From a checkpoint of a small mixture-of-experts model trained on Wikipedia: 1078M tokens.
Below are experts of layer 5 (counted from 0) of a mixture-of-experts language model. Rows are named router (the router's row for the expert), up (a neuron's input weights, with its number), down (a neuron's output weights, with its number) and show model dimensions 320-479. Each number is 200 + 20 x the weight over its row's rms, rounded and kept within 0 to 999.
After each expert's rows: a language model's description of what the expert responds to. This comes from a sample of Wikipedia text that the model never trained on.

# expert 1
router,205,218,193,188,175,174,209,177,203,230,200,205,190,187,210,196,183,190,242,218,200,182,183,222,192,188,205,173,201,200,161,206,210,217,210,166,207,205,196,228,179,199,242,170,236,232,178,194,252,201,204,172,209,209,167,175,215,178,220,224,209,184,194,185,224,202,201,204,186,199,210,217,192,192,199,211,204,189,179,164,199,202,231,178,201,217,196,198,196,229,183,186,223,216,162,205,203,181,221,186,166,214,177,167,231,203,220,164,199,206,190,200,162,221,216,193,170,212,180,201,215,225,203,197,186,200,224,205,190,184,198,195,187,232,211,151,211,239,222,229,213,203,208,169,213,205,196,192,205,177,200,204,209,201,178,179,180,225,193,177
up0,200,189,214,222,192,203,231,171,207,223,203,201,179,189,200,188,193,212,163,191,198,205,200,175,186,208,198,187,139,200,184,196,200,182,202,218,221,194,166,216,207,213,230,219,196,193,190,201,224,193,189,181,215,221,227,212,177,207,195,203,214,238,200,165,186,235,195,250,184,209,242,177,218,191,167,198,203,213,234,223,207,214,198,188,166,160,184,188,189,219,183,179,175,186,208,226,213,175,190,205,225,193,229,201,171,180,174,173,182,217,198,196,165,159,183,216,212,221,177,177,180,226,214,218,215,196,215,163,190,197,218,201,193,159,180,191,207,198,212,214,191,162,204,200,180,185,193,211,214,196,216,214,213,204,174,215,179,217,173,189
down0,221,223,198,231,242,207,207,194,210,172,213,185,214,202,195,161,197,213,153,204,183,232,218,226,229,176,213,175,224,208,218,175,203,211,194,200,220,215,178,218,199,225,218,190,225,215,184,186,193,188,157,178,227,144,188,229,170,217,235,236,198,227,194,192,203,194,221,194,180,204,195,246,166,208,234,230,192,197,209,158,210,158,157,207,225,162,220,176,218,177,173,237,225,227,203,184,193,167,189,194,191,168,212,201,150,182,194,223,182,202,189,210,194,227,205,160,215,207,189,221,184,199,213,183,186,191,191,210,197,184,189,225,208,224,219,200,161,150,205,216,199,224,201,212,203,177,186,214,207,195,216,203,223,157,200,206,207,208,188,200
What it handles: Table and field separators

# expert 6
router,203,209,239,190,218,209,188,178,151,202,193,207,223,163,219,190,201,226,215,200,189,198,222,215,200,219,199,216,195,244,204,214,224,189,253,197,206,184,173,202,207,173,165,224,196,201,190,265,201,209,201,229,197,192,190,183,169,189,213,209,225,194,197,211,167,174,184,207,213,226,182,198,202,219,190,204,221,229,198,204,186,158,201,190,185,198,185,195,223,208,209,240,192,220,250,220,226,222,218,208,222,206,198,231,205,215,219,214,185,188,217,216,174,160,210,199,206,204,178,175,230,196,219,252,194,224,187,195,195,227,218,188,215,178,198,222,187,219,228,182,198,204,177,230,178,198,167,182,161,199,218,221,187,198,233,180,195,171,158,226
up0,182,201,200,203,205,226,233,200,193,175,186,220,186,198,190,214,228,214,222,191,225,199,214,229,184,191,217,186,211,214,188,190,233,219,182,189,217,236,198,204,223,201,165,211,229,195,189,201,210,202,200,220,220,175,206,173,209,207,207,203,202,212,180,208,209,175,217,227,199,176,193,203,189,182,178,222,205,175,177,186,209,206,229,243,173,184,200,215,204,221,233,201,221,189,228,175,216,198,201,185,189,236,202,212,182,220,188,221,214,183,216,197,213,199,223,205,207,215,152,201,189,230,197,250,200,207,173,183,230,202,175,198,230,216,215,182,236,208,228,214,178,189,207,227,227,189,209,175,166,270,179,192,227,172,167,198,191,210,216,207
down0,183,234,174,194,195,195,231,222,215,199,262,183,196,196,208,223,192,191,209,227,222,201,217,205,208,208,207,177,201,198,211,261,195,167,197,182,191,234,224,167,214,218,180,200,194,230,231,234,221,194,187,206,211,187,220,178,207,189,229,182,204,171,200,194,221,184,188,175,202,208,199,209,233,229,183,224,227,215,206,192,234,205,231,257,195,189,204,209,185,215,183,220,201,199,207,209,169,192,194,177,190,214,209,195,175,218,172,178,186,217,206,179,205,228,195,210,218,192,189,208,192,226,193,164,214,170,210,208,197,234,186,239,183,204,217,200,204,227,215,168,206,213,190,217,173,166,182,209,229,214,221,202,184,193,179,197,203,217,176,237
What it handles: Military units, league tables

# expert 3
router,167,190,195,176,204,195,229,188,223,200,180,184,189,171,227,173,211,196,191,212,190,186,197,222,190,230,171,208,232,184,169,213,202,205,195,218,162,236,180,190,218,186,184,202,201,199,221,192,189,209,205,186,211,206,211,228,172,185,191,214,181,203,203,217,205,206,221,162,176,176,198,206,233,172,211,172,227,188,192,195,190,189,204,270,189,222,176,194,206,206,230,206,176,200,183,189,218,195,173,214,216,194,197,217,177,196,199,189,202,201,148,209,205,222,214,176,230,202,222,209,213,195,197,206,221,209,172,210,193,177,196,205,200,207,177,226,211,176,175,207,243,184,186,212,212,211,169,195,192,209,211,217,181,212,182,202,215,205,181,196
up0,213,192,230,212,213,200,213,187,191,191,172,206,249,199,226,203,200,165,210,175,257,197,186,216,209,235,185,197,210,196,241,227,208,196,177,193,174,182,221,203,198,179,190,215,183,193,200,202,178,197,236,174,213,201,166,197,196,225,166,223,200,233,205,208,220,175,208,189,189,176,204,202,193,191,188,205,198,191,192,180,228,187,183,223,215,205,190,201,191,194,198,202,183,202,192,186,207,208,187,228,171,223,187,196,186,195,190,166,196,244,183,239,187,196,209,219,175,208,198,189,176,214,202,205,178,174,190,166,200,210,207,207,176,195,202,211,179,213,177,218,179,193,159,214,190,175,201,189,186,198,222,200,192,180,188,202,188,201,205,179
down0,193,194,208,207,199,187,191,220,206,198,243,198,234,203,203,216,183,195,199,214,191,174,231,186,176,218,194,220,151,223,224,198,151,188,192,212,198,171,191,166,158,175,198,166,190,161,216,220,215,226,189,174,190,197,208,182,204,188,224,212,174,176,214,212,219,198,157,194,175,181,216,229,199,230,194,178,174,221,204,145,242,175,228,222,217,191,192,206,252,210,216,233,187,204,179,210,190,200,230,181,198,195,229,197,216,207,228,217,209,187,207,216,190,213,185,194,205,217,199,194,225,199,204,204,216,192,192,206,215,208,210,207,174,202,239,185,210,188,183,233,180,221,219,215,227,210,177,183,216,199,199,212,220,210,195,226,175,218,208,174
What it handles: Attributive adjectives after articles

# expert 8
router,212,197,178,201,217,183,199,202,153,183,188,222,170,224,220,206,212,217,168,187,172,197,202,197,209,219,220,203,220,167,223,236,203,211,236,202,170,183,208,194,186,201,188,198,207,232,216,215,213,173,199,205,172,212,212,158,166,166,186,216,230,210,231,206,192,231,215,193,181,221,192,220,193,191,231,229,189,163,208,217,164,219,215,198,198,203,227,197,201,234,210,194,209,206,195,227,216,185,215,163,199,191,198,215,222,179,232,226,207,186,191,192,234,179,172,233,183,217,183,176,205,227,197,170,203,169,170,192,222,176,206,178,211,203,201,206,210,200,220,185,188,218,176,195,174,201,181,199,226,200,223,197,216,197,180,187,230,168,224,195
up0,167,208,228,200,227,182,250,215,179,210,167,198,195,191,198,176,211,214,166,158,221,210,182,194,189,217,198,210,210,190,217,210,166,204,190,205,163,191,202,211,186,192,183,181,195,189,189,207,202,195,234,181,210,179,203,180,215,234,163,193,218,162,187,200,222,207,193,214,236,182,206,192,158,184,202,222,225,174,215,239,202,199,217,219,222,206,212,176,185,210,212,180,207,197,170,215,193,172,192,201,230,218,233,199,230,178,202,214,213,195,192,209,164,227,224,210,179,173,167,211,203,207,201,220,203,210,190,240,237,209,205,202,217,208,205,199,194,204,166,171,190,168,196,209,202,191,194,245,224,231,189,200,193,220,165,202,206,186,204,177
down0,204,201,202,213,218,191,165,194,250,210,212,183,194,201,231,208,171,213,222,164,213,202,220,222,225,210,201,216,186,205,164,161,228,195,189,215,172,195,186,178,230,212,203,216,215,214,172,162,173,207,164,231,189,179,185,187,181,198,236,223,196,229,165,156,217,183,179,188,214,210,213,188,198,209,205,177,193,189,169,168,229,200,224,209,234,237,167,183,212,163,198,207,194,188,209,214,207,196,201,196,218,192,186,195,235,210,198,221,210,213,203,217,232,216,181,176,186,212,182,237,185,205,189,188,203,171,165,210,190,175,189,193,213,192,169,212,240,214,167,212,223,189,164,200,208,212,198,201,228,192,166,200,201,211,179,220,181,195,170,182
What it handles: Government and place nouns

# expert 5
router,233,188,158,211,222,209,191,222,232,201,215,223,212,206,184,188,205,238,214,197,235,169,200,214,190,214,187,216,235,213,196,204,213,179,191,228,196,206,214,165,227,225,203,192,216,196,217,195,185,201,197,220,212,197,196,217,231,192,200,208,191,187,199,244,200,192,246,217,202,171,191,177,199,182,209,211,245,192,167,219,164,229,195,196,228,206,226,215,209,196,192,190,208,172,157,193,185,223,168,182,172,223,226,193,195,200,192,196,193,179,209,183,213,196,227,217,196,243,234,197,167,175,191,193,206,198,206,197,241,173,178,186,187,209,179,218,208,184,157,180,192,200,207,179,237,167,211,187,176,200,183,181,215,190,186,228,170,191,221,212
up0,158,212,227,202,215,186,214,212,208,193,228,184,215,167,232,198,203,200,191,175,210,167,231,184,177,222,190,172,209,200,199,208,225,183,247,213,222,179,184,210,197,221,175,206,204,209,183,225,211,205,228,246,213,236,199,186,210,200,182,198,208,172,197,247,173,171,207,158,215,193,199,241,183,217,200,189,201,201,190,194,222,204,207,214,198,221,213,145,228,213,166,204,227,178,189,186,212,218,195,204,225,187,235,191,215,208,211,193,203,184,186,197,216,229,197,201,213,215,178,164,186,199,209,205,161,179,232,228,180,219,204,171,208,194,182,204,171,183,204,222,190,188,159,197,216,166,158,169,208,220,175,221,180,201,229,211,198,216,178,215
down0,185,171,201,187,193,136,189,176,186,218,197,217,213,186,188,220,196,209,240,216,199,185,199,221,211,210,210,199,204,178,169,206,225,211,227,166,207,219,193,195,198,198,182,195,210,182,218,187,195,190,223,212,174,175,209,203,212,155,243,228,204,197,215,213,171,215,191,195,209,210,181,180,204,214,218,217,191,187,201,185,194,185,195,185,213,214,182,222,192,195,174,176,205,195,219,176,166,215,195,198,163,167,188,215,225,222,209,201,205,236,203,198,190,231,194,213,183,178,196,210,198,185,204,202,173,171,235,211,208,221,181,216,196,194,208,204,226,186,222,221,190,239,178,176,209,217,183,196,230,191,216,211,202,177,215,181,222,190,178,207
What it handles: Infobox and heading labels

# expert 4
router,196,195,182,199,170,219,202,219,200,152,265,178,221,216,193,181,216,210,190,172,200,206,175,212,164,175,189,198,223,235,221,181,185,194,211,181,213,207,244,208,186,217,175,204,200,215,211,202,204,204,231,178,203,223,205,231,186,205,184,213,199,226,196,185,205,188,212,197,223,224,164,203,203,176,189,218,153,204,214,208,185,207,178,232,187,196,205,211,187,192,189,192,213,224,197,196,196,195,220,183,195,178,224,182,186,198,215,227,181,188,214,222,195,214,212,177,212,179,178,206,196,215,228,185,204,218,162,214,189,189,187,194,236,187,232,216,211,204,215,167,224,211,206,218,181,220,196,217,166,222,207,198,189,170,182,200,208,189,165,201
up0,182,232,186,165,199,202,215,214,179,246,190,206,215,235,157,173,225,198,181,177,193,194,188,196,212,209,172,201,169,260,232,192,204,236,192,191,177,217,187,192,210,221,189,196,230,225,204,177,172,212,230,144,213,192,223,203,195,189,189,188,210,200,189,187,206,228,191,198,195,229,211,192,181,200,199,202,218,221,197,214,176,197,180,215,203,170,200,189,197,220,211,154,233,168,229,189,199,217,205,216,208,225,187,224,199,215,180,206,197,230,209,181,205,213,182,179,214,210,210,168,206,222,190,189,201,225,171,236,218,223,206,193,226,240,218,178,190,212,196,196,184,225,216,191,172,199,180,217,210,256,179,206,194,169,183,198,218,189,226,219
down0,212,183,196,216,232,200,192,213,223,190,197,197,198,231,193,235,226,226,202,208,194,203,186,175,236,225,216,181,200,194,181,214,232,182,202,181,189,230,220,215,207,190,230,172,215,202,197,227,186,191,206,130,202,190,194,204,205,175,210,242,182,196,186,178,173,201,197,172,159,204,214,211,220,200,168,190,220,190,233,205,211,202,152,218,192,209,218,171,176,199,210,205,190,201,215,204,202,244,199,162,184,192,224,202,200,181,191,221,201,212,224,193,241,233,200,208,232,203,185,180,216,204,180,198,212,193,193,192,183,197,208,215,242,180,157,193,191,176,215,194,197,169,202,223,156,211,194,158,213,175,223,215,179,181,164,170,217,205,197,201
What it handles: Film and TV vocabulary

# expert 14
router,166,205,205,201,167,191,183,181,193,217,184,184,132,210,169,203,200,194,191,181,211,202,184,187,192,187,206,212,194,181,188,171,191,199,174,184,227,196,174,177,172,220,197,207,173,156,235,215,208,186,202,196,184,193,181,212,178,214,239,208,190,217,200,225,190,181,190,191,208,204,202,212,183,218,205,179,178,213,192,168,192,212,227,184,204,202,239,214,228,193,175,222,229,199,192,205,210,215,189,187,178,161,155,186,196,201,206,203,226,167,194,205,208,205,164,194,255,192,200,213,236,200,189,206,162,228,157,248,201,215,164,191,194,193,191,206,208,195,192,213,195,183,182,190,181,228,201,188,194,210,220,198,177,219,203,201,189,227,203,212
up0,196,220,196,198,215,166,180,212,190,218,186,189,182,179,188,161,204,222,242,223,207,170,155,169,189,200,160,210,174,194,206,209,187,213,201,175,192,206,199,191,205,189,175,186,198,213,201,201,205,192,175,196,184,207,227,228,189,214,207,180,220,210,219,212,198,188,171,197,155,221,191,250,232,204,198,142,188,191,160,194,175,224,197,229,194,193,223,193,164,205,189,196,180,218,200,244,256,238,166,206,234,174,238,225,193,200,165,228,225,190,210,179,208,196,214,160,195,185,186,183,221,150,215,181,205,204,198,200,220,191,204,202,213,223,184,200,240,201,203,188,209,181,198,192,227,203,188,213,192,212,199,161,199,193,190,234,196,189,186,204
down0,186,214,181,203,187,199,202,220,177,232,193,184,209,191,190,198,228,195,205,215,206,165,193,207,191,232,214,190,220,183,207,208,193,225,213,162,196,177,206,181,206,213,165,202,180,193,247,208,179,211,178,228,220,181,241,182,196,167,180,215,218,146,215,163,200,178,202,224,168,186,239,222,194,176,188,212,188,212,214,209,172,182,207,191,241,200,200,213,215,194,194,175,222,176,195,205,203,214,193,223,199,217,178,184,205,217,188,221,203,210,197,221,184,178,193,142,191,192,204,192,239,214,170,177,209,202,187,210,187,214,171,199,198,198,225,198,225,172,217,227,203,206,192,193,223,200,190,228,235,202,183,235,193,236,207,193,185,218,250,253
What it handles: Football scores and stats